Weights of a small mixture-of-experts language model, trained from scratch on English Wikipedia.
Size: 9 layers, width 448, vocabulary 32768.
Below are experts of layer 3 (counted from 0) of a mixture-of-experts language model. Rows are named router (the router's row for the expert), gate (a neuron's input weights, with its number), up (a neuron's input weights, with its number) and show model dimensions 0-111. Each number is 200 + 20 x the weight over its row's rms, rounded and kept within 0 to 999.
Before each expert's rows: a language model's description of what the expert responds to. This comes from a sample of Wikipedia text that the model never trained on.

# expert 10
Clause links and table breaks
router,213,227,236,240,234,187,175,189,198,171,208,225,196,176,187,190,183,240,203,209,218,215,201,184,200,175,175,208,184,204,187,218,194,190,215,182,250,199,196,165,175,198,222,181,215,208,225,205,193,201,164,193,183,192,210,185,217,222,201,190,212,190,201,202,193,207,178,209,181,203,244,214,189,167,160,223,207,219,189,159,193,204,181,224,179,206,228,183,229,220,205,203,232,207,207,230,218,191,190,192,213,241,225,202,185,207,197,215,226,185,191,190
gate0,239,193,190,192,247,211,236,172,226,187,200,222,209,203,206,193,174,208,181,220,176,185,211,155,218,178,212,197,198,214,169,205,181,198,207,212,191,217,194,207,194,211,196,212,170,194,160,192,211,152,230,186,194,169,200,196,170,197,182,226,207,175,184,188,187,198,213,177,176,206,217,195,224,203,193,206,196,185,184,198,185,198,224,224,197,262,229,190,212,205,236,243,205,191,204,222,173,162,197,225,186,191,172,215,166,203,200,197,197,201,185,190
up0,214,191,175,189,224,194,211,196,231,183,215,162,208,168,204,188,206,199,189,164,215,219,190,230,162,188,208,182,185,192,222,183,168,205,167,189,187,223,198,225,211,200,219,194,185,204,185,207,194,188,191,207,188,191,200,211,200,208,188,209,215,214,230,221,236,185,197,201,230,201,163,168,160,209,223,216,187,221,230,231,210,210,238,180,172,211,198,208,177,180,176,218,185,181,243,198,211,182,181,217,193,193,202,219,193,215,240,217,206,198,196,203
gate1,225,181,223,226,176,186,214,196,206,236,185,204,187,190,178,164,219,179,265,198,196,204,185,227,221,186,191,213,189,219,221,213,219,182,186,233,204,188,186,175,210,206,180,198,216,233,204,173,180,170,210,189,212,188,226,201,235,212,199,210,201,184,223,158,211,194,202,173,225,194,241,182,212,186,209,214,214,184,207,195,219,211,204,187,210,191,220,191,199,174,164,164,232,218,197,215,198,169,198,216,181,197,224,181,198,181,217,195,150,199,170,160
up1,176,194,222,228,235,254,167,160,196,198,199,207,229,168,198,213,214,212,217,218,180,204,213,244,201,170,180,186,208,177,196,220,187,197,165,156,217,213,192,189,234,178,218,209,203,156,181,198,228,196,220,167,221,168,202,206,177,222,225,213,208,248,187,219,183,226,183,235,213,174,203,198,193,199,201,179,205,192,178,196,231,180,204,193,204,192,175,184,235,209,203,194,254,170,193,205,208,192,228,194,202,202,157,198,200,174,215,196,198,203,183,215
gate2,198,200,217,195,208,218,160,196,200,211,200,193,193,179,203,195,191,225,186,185,210,185,173,248,186,216,204,172,205,206,214,232,160,187,205,217,211,182,177,212,183,219,217,157,203,206,186,196,196,199,225,198,196,195,212,183,212,176,199,223,248,239,218,211,199,160,246,165,211,194,163,212,196,226,203,181,198,204,182,219,208,205,185,215,196,192,194,184,203,184,193,180,208,201,181,206,180,219,205,188,195,225,260,211,213,159,151,196,174,188,212,188
up2,198,187,194,204,173,178,211,193,192,197,181,214,193,208,165,205,174,204,211,207,228,139,231,186,155,219,150,216,252,191,166,176,221,208,190,227,197,211,208,200,225,211,235,193,198,221,229,191,179,215,206,170,207,211,198,218,194,193,196,174,207,219,202,188,192,185,192,229,209,205,221,174,209,268,205,158,189,211,195,205,202,175,224,204,201,193,184,190,195,214,218,241,204,179,204,238,215,179,203,197,229,213,179,210,202,179,218,205,220,179,193,195
gate3,204,234,222,195,227,215,210,230,235,210,199,174,199,196,187,191,165,171,195,201,220,161,180,189,190,171,215,173,233,191,156,174,209,164,210,217,190,211,200,193,188,214,188,196,231,171,204,195,151,209,218,176,198,205,194,192,205,202,207,189,216,209,183,193,216,189,232,201,211,208,205,204,196,181,220,195,190,203,252,199,244,189,185,196,207,195,183,186,195,199,190,178,189,198,203,180,211,204,179,215,184,224,176,206,205,232,231,204,225,186,209,194
up3,240,169,217,230,178,207,181,217,217,178,190,185,194,199,208,215,203,173,220,201,180,168,182,204,192,236,198,200,218,204,206,200,211,183,160,198,217,210,198,255,189,179,198,223,213,234,177,228,205,204,179,214,223,184,191,217,213,206,171,215,193,214,194,228,226,217,226,166,204,178,198,175,209,210,211,205,178,183,168,198,196,192,190,220,212,203,200,178,189,170,248,217,199,206,180,224,188,218,189,196,227,213,184,197,210,191,200,254,190,219,193,195
gate4,183,193,211,168,194,203,195,193,154,190,187,229,186,225,205,192,207,221,202,169,202,231,213,181,216,172,199,163,222,209,207,231,205,185,204,187,208,197,184,211,187,249,213,210,210,193,207,197,172,199,208,206,186,220,200,182,159,192,200,201,190,182,220,210,195,193,177,229,151,207,176,206,197,192,184,205,227,223,197,183,188,193,179,184,191,183,191,227,176,175,236,190,230,162,197,226,218,217,253,226,167,207,193,173,190,194,190,197,172,179,182,239
up4,213,187,164,197,190,214,188,207,196,173,199,182,184,166,207,182,195,203,193,225,203,201,194,247,195,193,168,224,242,233,181,160,185,216,219,203,201,159,215,188,175,191,220,215,173,217,219,195,242,201,188,197,161,207,187,203,230,179,200,182,217,161,192,170,206,212,208,187,252,187,236,202,245,190,177,220,229,169,184,207,223,198,218,233,217,194,192,227,188,190,196,212,197,185,230,202,165,219,182,203,212,208,189,228,218,212,208,221,213,231,200,194
gate5,178,203,217,195,188,209,141,190,212,214,221,205,188,220,158,187,193,231,201,199,188,205,229,239,238,205,215,210,183,173,199,163,229,217,205,198,209,212,187,228,240,206,211,209,179,219,171,170,202,218,212,226,172,227,182,198,175,208,189,184,201,182,194,204,205,218,163,191,200,164,214,201,191,194,203,243,207,206,248,192,179,207,190,215,201,193,198,201,197,193,187,213,206,195,229,188,200,193,204,214,183,227,222,196,219,173,197,216,239,213,197,230
up5,181,231,164,204,199,219,196,184,221,185,180,224,216,204,205,210,188,187,197,228,198,205,234,181,215,222,196,187,198,182,227,209,162,180,184,207,232,199,199,222,223,210,187,228,177,188,184,170,208,207,226,190,201,190,159,220,190,207,227,210,220,197,196,203,203,180,198,155,151,197,194,177,216,208,221,200,207,196,217,212,205,194,189,187,200,184,228,208,207,228,162,195,193,211,181,201,177,179,187,194,197,210,208,218,190,201,166,229,189,217,181,194
gate6,169,185,196,193,173,196,201,207,212,184,209,187,164,206,207,159,188,209,179,245,204,193,187,172,207,188,233,222,219,232,203,216,185,181,176,176,186,201,194,226,220,227,236,211,182,189,195,178,211,213,202,198,189,196,195,195,202,182,171,233,179,161,239,176,222,204,208,204,213,181,203,182,177,187,227,209,165,221,205,192,203,191,226,210,199,192,243,193,208,189,202,182,202,249,184,222,179,220,182,223,185,211,198,235,208,204,191,204,199,221,168,217
up6,189,210,165,192,193,201,202,223,208,211,168,200,218,196,197,185,188,207,209,191,186,166,204,199,175,195,203,180,172,223,198,240,200,222,211,206,168,210,205,218,200,238,245,205,210,200,195,226,199,204,220,219,188,210,200,188,207,195,190,191,197,173,206,159,210,153,225,200,197,217,191,173,213,191,214,189,173,222,207,191,212,171,216,188,234,221,208,173,225,156,221,203,228,165,194,192,183,204,195,197,191,209,188,158,194,210,203,220,211,211,175,188
gate7,203,204,207,203,162,227,207,194,221,200,196,191,231,230,195,230,206,189,211,212,191,203,204,217,189,169,214,194,214,200,212,191,191,189,220,208,222,184,203,237,242,251,220,211,207,228,231,195,212,210,197,183,159,222,175,202,222,172,200,192,172,191,172,171,187,208,175,195,208,210,185,211,194,127,182,190,210,206,192,222,213,205,194,212,175,226,240,224,201,199,200,190,202,237,240,180,236,182,187,183,196,193,226,176,171,200,210,201,229,224,175,208
up7,169,207,213,159,195,205,152,192,199,249,211,231,193,220,202,195,199,198,174,182,202,187,200,213,201,199,220,206,216,210,192,247,191,204,235,206,184,197,209,159,229,266,163,196,201,236,157,235,218,219,177,212,244,225,225,216,202,174,224,213,238,200,205,184,220,194,177,211,196,233,162,189,211,214,204,204,185,176,197,172,226,209,170,195,177,179,216,200,184,224,216,201,202,204,210,236,216,223,191,176,211,212,224,187,218,231,199,165,212,203,181,207
gate8,186,219,219,168,211,169,220,191,184,190,181,182,223,233,212,174,186,204,217,173,201,197,212,190,208,225,187,248,231,197,200,198,210,169,220,199,204,184,217,189,156,158,199,157,195,170,193,177,171,188,220,217,217,196,167,203,194,231,159,158,187,211,209,213,189,190,201,177,171,190,199,173,191,181,192,215,161,207,200,183,218,192,209,205,200,189,228,227,200,196,189,209,214,193,210,189,219,187,189,201,162,183,182,224,187,200,198,178,192,184,202,184
up8,197,210,178,203,200,201,233,194,230,193,196,188,202,176,233,245,209,184,172,183,210,197,211,187,251,228,178,191,173,216,213,210,196,176,172,189,194,216,203,208,218,214,192,200,214,230,185,216,152,217,190,205,214,210,214,231,215,183,242,182,212,210,225,199,200,172,159,200,184,207,200,176,182,180,219,225,190,174,211,186,195,198,191,169,230,244,214,195,193,214,188,184,214,208,201,202,199,196,180,209,205,181,186,196,208,201,204,180,192,206,229,189
gate9,182,200,259,206,213,208,189,186,209,167,226,184,223,213,208,218,208,211,222,192,198,216,219,166,178,196,223,182,170,182,218,196,223,205,194,168,170,209,141,150,211,182,182,182,189,191,204,202,206,194,180,190,212,173,220,230,199,204,197,198,191,225,221,176,203,218,197,199,173,196,214,274,228,210,191,200,180,186,191,172,225,199,168,209,226,221,184,156,209,193,212,183,222,213,183,172,194,218,212,199,228,194,189,215,182,185,179,198,198,223,196,229
up9,185,182,206,208,194,208,193,222,174,176,179,195,188,276,221,212,213,181,216,220,219,202,237,214,199,203,210,214,218,213,203,203,216,200,174,179,189,164,185,211,189,211,213,225,181,189,210,197,234,222,198,203,216,193,200,196,177,174,210,211,208,223,186,231,209,243,193,212,166,160,198,235,196,201,215,225,175,212,192,185,208,192,164,212,187,206,185,156,210,189,203,226,207,179,210,201,197,210,181,181,246,225,202,222,162,193,173,184,190,219,192,222
gate10,181,195,192,219,242,196,213,191,190,213,191,193,227,192,145,171,191,167,173,225,175,204,221,172,214,198,248,211,161,221,198,201,195,212,182,237,204,170,241,125,188,251,189,196,189,231,187,212,164,181,200,202,147,212,204,203,193,208,198,212,222,197,206,193,211,212,225,227,204,172,215,216,207,203,191,227,191,185,190,207,213,200,209,184,205,202,209,196,215,243,201,226,176,202,215,168,213,220,193,180,183,213,213,193,213,205,199,202,206,216,178,191
up10,212,180,216,182,187,175,238,209,200,180,221,194,159,194,212,200,181,221,220,191,224,207,203,196,211,230,213,242,218,192,200,208,187,209,174,163,215,228,208,208,183,164,226,217,224,173,203,202,201,204,198,204,204,223,165,182,191,196,218,178,221,219,182,204,199,151,176,250,209,208,187,222,173,161,185,238,186,219,225,195,217,204,219,228,174,167,240,211,216,178,214,202,231,200,221,182,211,171,204,204,185,220,204,238,203,222,169,198,215,212,205,201
gate11,181,204,202,223,199,202,199,191,225,189,205,203,211,210,200,244,203,176,182,210,179,161,225,204,175,177,197,212,196,187,176,217,194,205,188,241,205,214,208,204,218,187,225,187,194,219,199,193,203,185,186,232,198,177,219,191,207,204,173,188,207,191,196,173,186,186,202,200,216,220,210,210,175,178,225,213,225,175,199,197,197,211,176,204,198,249,164,191,230,169,210,182,241,204,191,199,195,215,180,184,213,208,193,179,182,196,217,188,255,233,219,186
up11,193,217,187,192,198,204,205,243,169,236,222,175,232,171,185,228,239,217,202,249,196,189,182,203,185,203,192,192,223,213,201,204,154,202,196,196,197,208,180,149,200,183,202,199,203,225,246,214,218,205,179,180,207,207,228,206,161,185,181,187,180,191,162,185,193,219,179,191,218,183,151,209,186,193,190,190,175,202,178,196,237,211,198,215,203,212,209,201,156,190,150,227,205,190,178,208,185,213,155,189,194,180,212,246,205,233,196,184,209,182,212,222
gate12,175,173,189,193,199,203,204,208,178,185,189,209,215,225,214,227,201,188,206,183,210,215,204,195,222,231,223,229,236,181,179,214,176,181,201,204,165,205,198,221,161,212,187,167,157,167,212,226,221,168,170,188,197,226,218,244,207,209,194,248,208,214,201,252,226,191,189,216,164,248,204,194,217,193,191,190,197,212,196,178,176,176,178,241,200,187,179,183,193,176,234,206,233,205,199,203,201,242,200,198,232,202,220,203,206,195,222,225,181,210,207,205
up12,187,192,207,188,207,202,201,211,195,219,198,208,206,192,198,212,216,233,207,219,234,178,195,210,174,198,172,218,233,184,209,228,217,209,144,183,221,207,196,194,242,190,187,210,228,201,191,171,213,201,243,188,195,206,171,222,202,209,206,210,200,196,192,203,202,201,176,186,202,219,171,212,198,209,214,207,189,170,211,199,221,217,195,199,188,204,175,220,198,183,194,195,186,201,220,245,233,160,205,201,184,222,222,233,234,232,224,198,185,238,231,188
gate13,191,208,215,215,189,180,174,193,195,184,201,223,228,165,192,186,195,187,208,205,159,180,207,227,196,208,173,175,174,199,233,202,201,205,210,171,216,203,188,198,218,186,188,177,212,233,208,207,216,204,209,209,184,215,229,205,222,218,228,190,211,173,196,209,217,173,211,196,208,176,192,182,229,212,211,221,184,195,219,223,185,210,193,222,181,201,203,223,198,234,187,219,235,199,192,220,195,174,208,194,191,214,176,210,189,160,171,187,205,235,213,183
up13,170,194,179,188,226,220,201,164,166,199,213,220,180,211,200,222,200,187,183,187,220,206,188,198,225,228,227,191,183,214,200,171,220,170,220,205,199,206,199,205,220,218,229,208,219,188,199,167,173,179,209,219,215,161,186,198,200,202,197,186,174,204,224,202,172,201,202,223,176,185,219,201,182,204,195,221,204,175,217,170,223,186,205,156,191,233,190,176,227,175,211,217,197,200,202,216,181,222,235,191,183,183,211,192,205,210,208,207,225,210,208,193
gate14,207,209,206,202,201,208,204,203,219,203,184,204,215,210,194,187,182,201,231,228,174,179,173,158,209,191,211,187,143,193,183,207,197,165,238,209,224,174,214,235,187,223,160,183,221,196,171,232,214,186,184,181,182,210,184,209,180,215,225,205,172,240,185,215,204,187,200,202,186,228,263,182,202,211,211,167,222,214,234,184,213,165,206,214,207,173,190,199,208,208,213,218,166,221,172,210,208,211,234,195,188,181,210,161,157,192,147,209,216,187,180,179
up14,216,169,181,192,183,224,212,188,158,211,218,209,180,190,228,226,203,205,192,224,222,187,201,186,218,181,210,194,208,251,207,150,195,204,223,172,236,197,200,188,245,192,218,171,189,177,219,194,199,232,209,201,203,188,192,198,215,234,184,184,247,199,210,211,216,212,178,206,202,187,167,171,213,248,241,245,198,206,198,188,207,176,194,225,192,178,172,208,219,218,219,226,211,201,236,203,210,175,192,210,194,199,212,208,228,206,181,180,203,201,226,188
gate15,198,199,192,217,200,192,214,147,206,182,187,207,182,196,191,200,218,203,181,223,195,189,170,202,187,204,190,185,205,208,233,208,188,192,178,209,185,177,176,193,206,203,218,225,180,211,163,235,180,232,186,194,186,201,170,210,224,181,202,196,188,203,199,208,235,181,174,209,165,214,228,200,179,179,190,236,184,196,181,205,218,218,222,193,194,222,188,171,209,232,188,193,228,182,213,168,198,204,192,207,212,201,167,193,218,165,198,185,235,223,191,214
up15,206,214,188,173,183,221,207,222,216,211,206,167,222,198,188,225,168,171,214,193,188,203,207,204,229,183,193,226,190,237,179,181,196,187,200,223,187,213,185,200,221,191,204,176,187,161,221,187,209,188,179,186,196,188,249,194,180,248,213,195,153,197,213,190,183,211,197,201,217,184,212,179,202,213,213,192,192,215,236,192,171,227,200,226,204,173,195,217,163,176,204,216,171,204,169,223,232,204,216,163,191,176,205,199,195,242,194,216,191,182,183,187
gate16,178,203,155,206,203,215,181,219,230,209,198,167,203,201,199,195,219,174,202,210,210,216,216,200,193,190,182,191,197,213,195,201,184,224,216,184,187,201,209,240,190,212,223,214,188,195,202,209,191,218,211,159,190,176,210,190,215,187,207,206,243,196,176,198,200,202,237,199,247,214,197,171,185,193,184,181,181,197,249,217,195,205,222,193,230,178,246,190,189,208,241,191,205,208,195,235,181,181,235,212,200,225,219,186,241,199,198,208,189,206,226,178
up16,226,197,229,217,182,195,193,185,181,196,229,175,196,175,171,202,189,185,202,180,182,174,208,203,232,216,214,183,185,190,221,194,218,215,202,186,197,229,204,178,221,189,177,165,189,196,162,247,207,201,180,165,212,211,218,169,210,188,213,196,201,194,201,209,177,183,238,207,196,204,221,194,193,217,165,181,190,189,208,176,225,165,206,185,211,222,196,158,189,149,188,209,166,201,208,194,190,178,220,203,155,193,202,208,216,161,231,181,213,197,210,259
gate17,168,168,198,163,213,188,222,218,222,197,222,187,190,180,190,181,174,191,207,210,203,188,201,208,171,219,194,227,215,210,218,224,199,189,165,168,229,191,181,209,232,224,188,221,212,235,191,211,221,188,194,181,210,203,191,205,200,183,179,209,198,187,157,199,187,233,200,204,130,206,181,216,182,242,145,234,176,202,181,173,188,185,177,210,191,182,185,221,210,174,213,198,197,189,225,191,225,212,219,240,188,204,215,203,193,200,188,209,215,192,192,192
up17,203,186,239,205,203,197,192,169,184,227,205,187,205,198,243,199,196,226,183,182,201,212,213,191,221,183,190,174,236,203,206,178,209,231,221,196,192,206,161,228,188,183,198,216,152,187,175,207,229,197,220,189,199,213,201,188,207,205,183,187,219,207,191,208,211,196,182,164,178,209,192,205,212,178,201,222,208,179,219,224,222,174,222,201,187,213,171,198,169,221,185,210,209,195,169,204,205,162,179,166,194,165,175,211,201,207,185,205,170,161,183,189
gate18,212,217,168,173,220,159,232,200,214,250,189,184,228,187,227,196,195,208,229,215,194,177,181,211,202,196,173,217,194,206,235,201,197,192,204,204,225,181,193,238,179,215,242,206,212,172,218,189,186,170,188,176,222,228,211,170,206,214,195,203,193,211,214,217,166,199,210,201,205,210,225,232,187,185,202,171,216,190,205,164,194,180,212,190,182,192,203,189,206,176,212,177,185,157,210,193,231,185,208,199,186,188,225,192,206,168,181,184,180,156,196,253
up18,186,212,222,224,172,242,197,195,210,209,205,201,192,187,204,185,248,206,201,179,181,205,183,173,178,162,221,184,200,180,145,202,209,215,214,186,184,232,188,173,245,168,222,215,199,198,219,195,210,225,191,223,173,181,202,208,161,155,198,201,232,198,191,181,166,207,187,228,178,168,174,179,219,222,193,233,197,259,191,196,183,216,216,209,215,205,214,199,170,207,212,214,182,219,197,215,201,217,187,189,216,217,186,214,229,221,201,195,229,168,195,183
gate19,183,208,215,177,160,204,191,191,169,211,183,191,193,207,231,195,204,207,175,164,182,187,214,187,201,194,172,222,183,215,239,204,242,187,163,219,187,181,211,215,207,226,221,218,190,219,217,170,178,199,159,193,199,210,257,182,200,251,205,197,210,225,198,194,236,163,197,206,160,196,203,207,192,204,229,198,191,187,194,234,210,201,213,171,183,175,223,180,195,194,178,211,190,180,197,172,223,200,183,218,181,237,207,177,220,176,218,178,184,163,197,189
up19,224,185,208,187,210,202,229,197,199,198,139,218,188,188,184,183,181,204,193,170,209,209,205,194,190,199,186,216,176,184,192,216,206,201,216,198,206,204,196,147,267,218,195,212,229,198,171,215,179,185,202,206,186,233,204,172,200,212,197,214,234,214,195,176,239,199,200,237,196,195,168,235,185,190,207,210,195,226,193,222,178,201,194,160,197,171,214,191,175,189,198,219,206,184,221,186,236,191,220,210,178,226,165,231,206,170,194,197,204,176,215,227
gate20,191,221,213,216,172,204,224,190,225,212,203,209,216,190,186,147,224,229,183,221,210,188,216,204,200,238,169,219,202,217,181,220,221,200,181,207,221,215,166,194,199,198,237,155,209,185,181,202,203,201,221,197,213,185,198,217,206,188,198,191,192,200,196,190,205,223,192,170,195,196,259,175,209,202,162,268,180,176,188,226,159,206,208,182,191,193,216,214,217,210,223,212,217,177,201,203,209,179,180,206,231,197,218,215,184,188,188,218,190,179,200,167
up20,191,186,207,213,171,208,212,204,207,229,194,199,215,197,203,196,219,217,204,226,179,188,217,199,218,222,184,217,209,209,176,190,202,206,172,215,218,204,182,201,204,213,198,213,247,197,202,182,221,216,188,214,213,168,187,219,214,207,203,176,204,190,195,240,208,203,215,162,205,192,225,182,225,174,193,240,181,218,199,199,184,218,221,210,203,205,234,196,194,218,196,243,189,177,217,179,212,167,164,210,218,144,180,188,196,207,185,216,202,161,201,203
gate21,217,193,215,229,202,195,228,215,195,184,208,198,229,194,202,230,241,220,202,174,212,189,194,193,203,222,169,217,213,212,206,215,196,203,173,213,179,181,181,215,199,239,185,186,208,200,221,200,185,195,192,192,193,200,241,223,252,191,223,207,211,211,193,191,207,196,213,210,210,173,211,201,199,206,213,204,189,221,188,192,205,188,174,214,157,197,154,222,214,185,211,206,211,214,172,224,215,220,183,209,196,207,208,195,231,203,180,181,217,245,202,201
up21,203,209,157,180,186,157,207,175,166,209,219,222,196,171,214,200,231,201,194,255,218,209,210,205,219,152,203,160,201,194,210,151,234,240,185,220,217,185,226,189,199,209,238,183,200,188,195,183,171,205,208,206,211,205,175,177,190,219,221,228,195,176,155,191,202,209,172,187,167,204,206,189,173,207,201,210,243,195,178,203,190,195,207,193,238,212,222,184,191,196,210,166,199,155,213,231,154,177,217,163,203,227,197,192,186,180,236,207,219,195,171,242
gate22,173,220,236,192,212,205,181,221,211,187,209,197,180,207,223,225,215,177,216,199,222,180,226,224,181,191,216,224,198,228,182,242,189,190,216,221,215,185,179,174,213,210,197,192,175,215,229,195,214,192,186,191,190,194,185,173,246,194,169,207,212,217,215,198,213,177,208,201,227,185,214,205,190,188,199,210,200,203,172,193,206,212,199,186,200,201,203,208,184,230,207,217,158,182,189,212,224,209,188,202,208,216,229,202,221,200,198,247,199,240,231,216
up22,200,214,211,202,220,199,176,199,198,168,207,174,182,240,225,208,212,155,211,164,209,170,191,234,182,220,194,202,194,204,167,218,199,180,191,253,195,197,163,171,234,242,206,163,209,201,231,166,213,208,186,196,177,201,210,175,230,176,183,208,194,212,180,192,220,163,197,172,216,203,237,195,189,213,197,193,188,244,194,198,191,213,207,207,187,197,225,181,200,224,188,192,173,212,200,206,214,191,243,174,177,191,232,213,190,220,174,201,197,208,218,185
gate23,205,197,184,206,191,222,199,166,215,224,204,186,216,172,212,163,230,209,171,171,222,204,189,228,227,224,192,197,203,191,205,203,216,206,183,217,208,193,167,201,175,147,233,173,179,186,226,201,184,229,180,169,198,202,215,214,182,189,188,222,206,215,199,243,190,209,177,215,214,178,202,178,182,205,172,233,200,199,185,188,191,232,214,196,181,207,217,217,171,182,197,229,221,215,192,210,230,198,209,208,210,197,195,210,181,199,212,191,224,206,177,189
up23,219,202,175,197,211,192,188,195,196,188,192,207,192,215,224,208,263,220,198,147,216,173,193,209,215,206,203,163,212,210,237,168,178,168,168,215,206,224,174,225,186,172,219,224,188,207,193,223,213,216,195,200,200,204,189,184,184,200,178,212,162,186,199,217,172,192,199,219,202,173,199,204,217,222,198,221,196,190,198,224,204,223,232,195,183,181,197,203,206,200,199,187,174,219,190,185,222,189,221,225,189,185,207,185,191,213,155,224,235,181,171,207
gate24,182,191,217,241,164,238,209,158,203,202,218,208,214,195,209,205,226,234,219,220,152,201,203,222,244,201,178,225,203,215,173,160,200,239,186,232,184,241,179,203,194,210,212,183,216,184,227,164,192,188,216,219,201,182,181,199,219,188,182,201,217,186,225,228,220,206,190,201,186,217,190,194,217,174,196,218,220,219,198,225,254,221,217,219,231,223,221,215,220,241,196,191,190,184,216,205,189,187,160,188,218,204,201,211,171,174,168,185,211,185,203,237
up24,182,217,245,204,231,208,191,180,165,206,167,225,193,194,185,193,188,201,186,178,213,227,242,192,210,197,225,218,195,211,182,172,180,194,188,250,207,242,190,209,196,239,201,167,218,187,197,194,184,213,204,206,182,210,202,194,209,187,151,198,218,190,227,181,210,203,167,189,188,205,222,223,198,248,188,212,223,211,170,241,224,231,180,189,220,180,211,193,234,203,187,197,197,222,213,208,202,194,222,197,196,205,255,220,192,208,202,191,195,185,191,198
gate25,193,154,183,222,204,191,176,210,210,192,210,212,221,214,220,184,200,188,204,189,223,207,189,166,204,189,251,198,191,204,222,194,178,185,229,197,225,184,192,201,209,198,149,190,224,209,217,221,231,224,207,183,163,192,201,237,171,182,181,232,170,169,183,210,191,193,210,199,253,199,212,226,214,179,172,187,217,185,203,169,191,178,213,223,224,178,187,181,203,254,207,205,222,203,152,183,230,170,224,182,240,185,223,189,139,159,226,195,210,189,219,199
up25,221,200,202,214,217,162,219,194,232,206,210,182,191,183,155,203,193,182,164,189,204,213,226,262,204,177,221,215,210,223,226,214,169,213,167,182,184,181,213,181,234,209,211,191,201,191,198,218,173,185,221,172,183,167,223,189,184,178,201,188,212,179,188,212,194,215,228,187,208,225,231,208,200,191,207,201,203,213,195,189,212,202,191,223,214,197,198,221,196,178,194,222,132,176,207,187,183,203,219,210,204,218,201,212,198,190,182,177,190,184,194,206
gate26,194,215,222,206,181,197,197,185,181,195,166,207,214,200,218,173,200,208,214,248,193,212,198,234,201,213,171,186,223,188,225,205,141,207,220,224,203,175,211,197,207,183,220,209,180,219,189,218,185,186,189,221,221,179,214,200,172,180,195,203,196,217,222,217,191,220,208,201,193,227,191,223,203,185,204,183,204,200,210,199,192,177,216,214,197,155,210,179,199,192,207,225,190,190,253,189,232,219,212,197,218,195,142,221,184,206,199,214,231,221,209,200
up26,189,177,215,188,203,208,192,235,211,172,203,191,191,195,205,223,216,180,204,213,210,182,161,171,163,236,212,202,192,191,160,217,192,205,173,183,156,216,202,184,174,199,205,161,199,196,216,185,243,215,216,201,237,204,183,189,161,174,184,212,159,186,196,174,221,193,236,199,191,237,189,194,210,247,174,182,163,185,164,185,213,189,223,189,171,173,210,201,224,227,219,196,195,207,226,208,196,183,225,213,209,215,176,178,174,196,196,252,191,186,191,207
gate27,203,204,207,224,187,177,198,226,192,183,234,220,204,207,201,182,207,233,178,184,240,205,205,209,181,198,209,194,191,185,215,174,257,169,175,161,236,235,218,228,207,217,189,178,219,200,221,196,198,200,201,197,209,201,227,189,181,192,201,180,202,211,182,188,220,174,216,163,214,159,235,181,206,192,240,154,186,184,225,211,200,204,196,220,170,196,192,230,181,202,232,213,221,146,156,173,209,187,223,199,201,224,205,206,248,219,194,208,219,169,226,232
up27,203,178,184,213,203,208,221,226,168,190,161,209,216,172,181,220,226,197,172,190,210,242,179,229,197,199,197,212,218,189,199,191,232,193,172,124,199,174,218,217,153,189,188,180,188,189,192,239,205,177,203,191,190,204,213,236,213,189,223,218,188,212,169,228,174,181,201,164,204,185,211,193,230,176,189,191,197,213,185,170,174,194,207,199,245,206,198,201,199,198,229,230,229,185,151,199,205,216,186,208,200,239,189,238,208,198,195,221,196,211,201,202
gate28,195,171,212,243,194,153,208,199,198,191,221,176,212,222,210,182,196,218,206,163,181,188,170,192,189,226,217,160,215,199,164,211,197,222,228,196,212,253,205,214,179,172,182,212,175,229,232,172,185,200,176,198,173,230,188,185,169,196,205,199,162,221,208,200,222,195,190,199,228,191,179,167,181,132,162,196,194,232,203,204,209,172,175,186,175,203,199,171,165,210,203,231,192,214,193,216,192,133,189,188,190,209,210,173,216,201,199,177,202,202,150,204
up28,152,211,198,192,213,224,209,224,189,221,195,199,195,192,190,222,187,175,215,195,221,198,205,193,202,169,200,206,217,205,206,173,187,173,215,217,200,164,193,196,195,243,194,185,258,157,187,189,207,192,202,214,228,164,203,178,195,228,168,207,222,185,210,211,205,174,226,219,220,219,200,213,178,238,225,162,225,187,216,195,203,177,234,177,210,219,198,230,226,205,203,177,155,208,212,177,215,204,208,186,186,215,196,243,197,178,190,223,208,171,287,177
gate29,208,210,199,189,195,176,193,175,165,168,200,199,198,201,180,172,216,241,215,216,220,210,211,212,196,212,197,181,192,214,190,202,175,199,203,198,218,246,193,193,180,219,200,220,223,193,188,177,171,188,170,200,207,248,228,187,186,216,204,186,213,180,204,223,181,195,204,206,201,171,224,187,166,196,236,191,194,190,193,193,209,221,214,199,193,187,200,211,171,191,194,205,239,208,158,174,251,209,183,207,168,205,225,225,207,169,182,228,248,188,194,195
up29,222,218,234,189,216,150,186,206,204,201,249,196,203,179,195,204,203,233,210,197,198,176,202,207,209,199,221,215,212,197,203,180,223,179,213,224,225,186,204,194,207,171,232,168,176,159,171,229,200,182,204,196,209,187,202,214,181,183,186,175,240,226,222,212,208,197,235,222,206,208,180,204,200,208,209,187,171,169,198,187,207,200,200,217,188,201,198,217,159,204,212,191,208,205,169,197,222,216,229,211,193,205,163,175,238,179,183,224,179,155,202,197
gate30,164,191,214,179,196,174,248,169,188,203,208,203,203,187,197,211,189,208,187,196,189,196,220,195,227,207,209,217,186,193,218,199,195,238,174,188,211,193,194,187,200,204,223,184,191,231,200,214,175,195,234,209,176,182,202,205,211,170,218,195,196,191,199,200,191,205,192,226,211,225,194,207,182,226,194,154,203,205,203,230,184,191,185,202,202,198,176,200,208,212,210,196,174,194,214,159,235,215,208,162,209,210,225,224,199,232,155,212,174,185,190,179
up30,208,198,200,207,195,227,205,195,218,212,206,184,205,223,160,197,207,193,179,207,205,192,150,228,165,230,170,171,186,191,161,213,174,171,219,206,179,216,184,227,216,193,214,221,195,199,204,176,225,187,173,206,221,224,203,200,189,217,222,196,200,204,174,242,190,227,184,180,184,221,213,220,198,201,202,239,181,216,210,181,179,184,206,180,218,156,190,202,228,168,213,218,179,204,231,223,166,175,204,215,183,228,192,165,205,186,244,197,183,214,197,197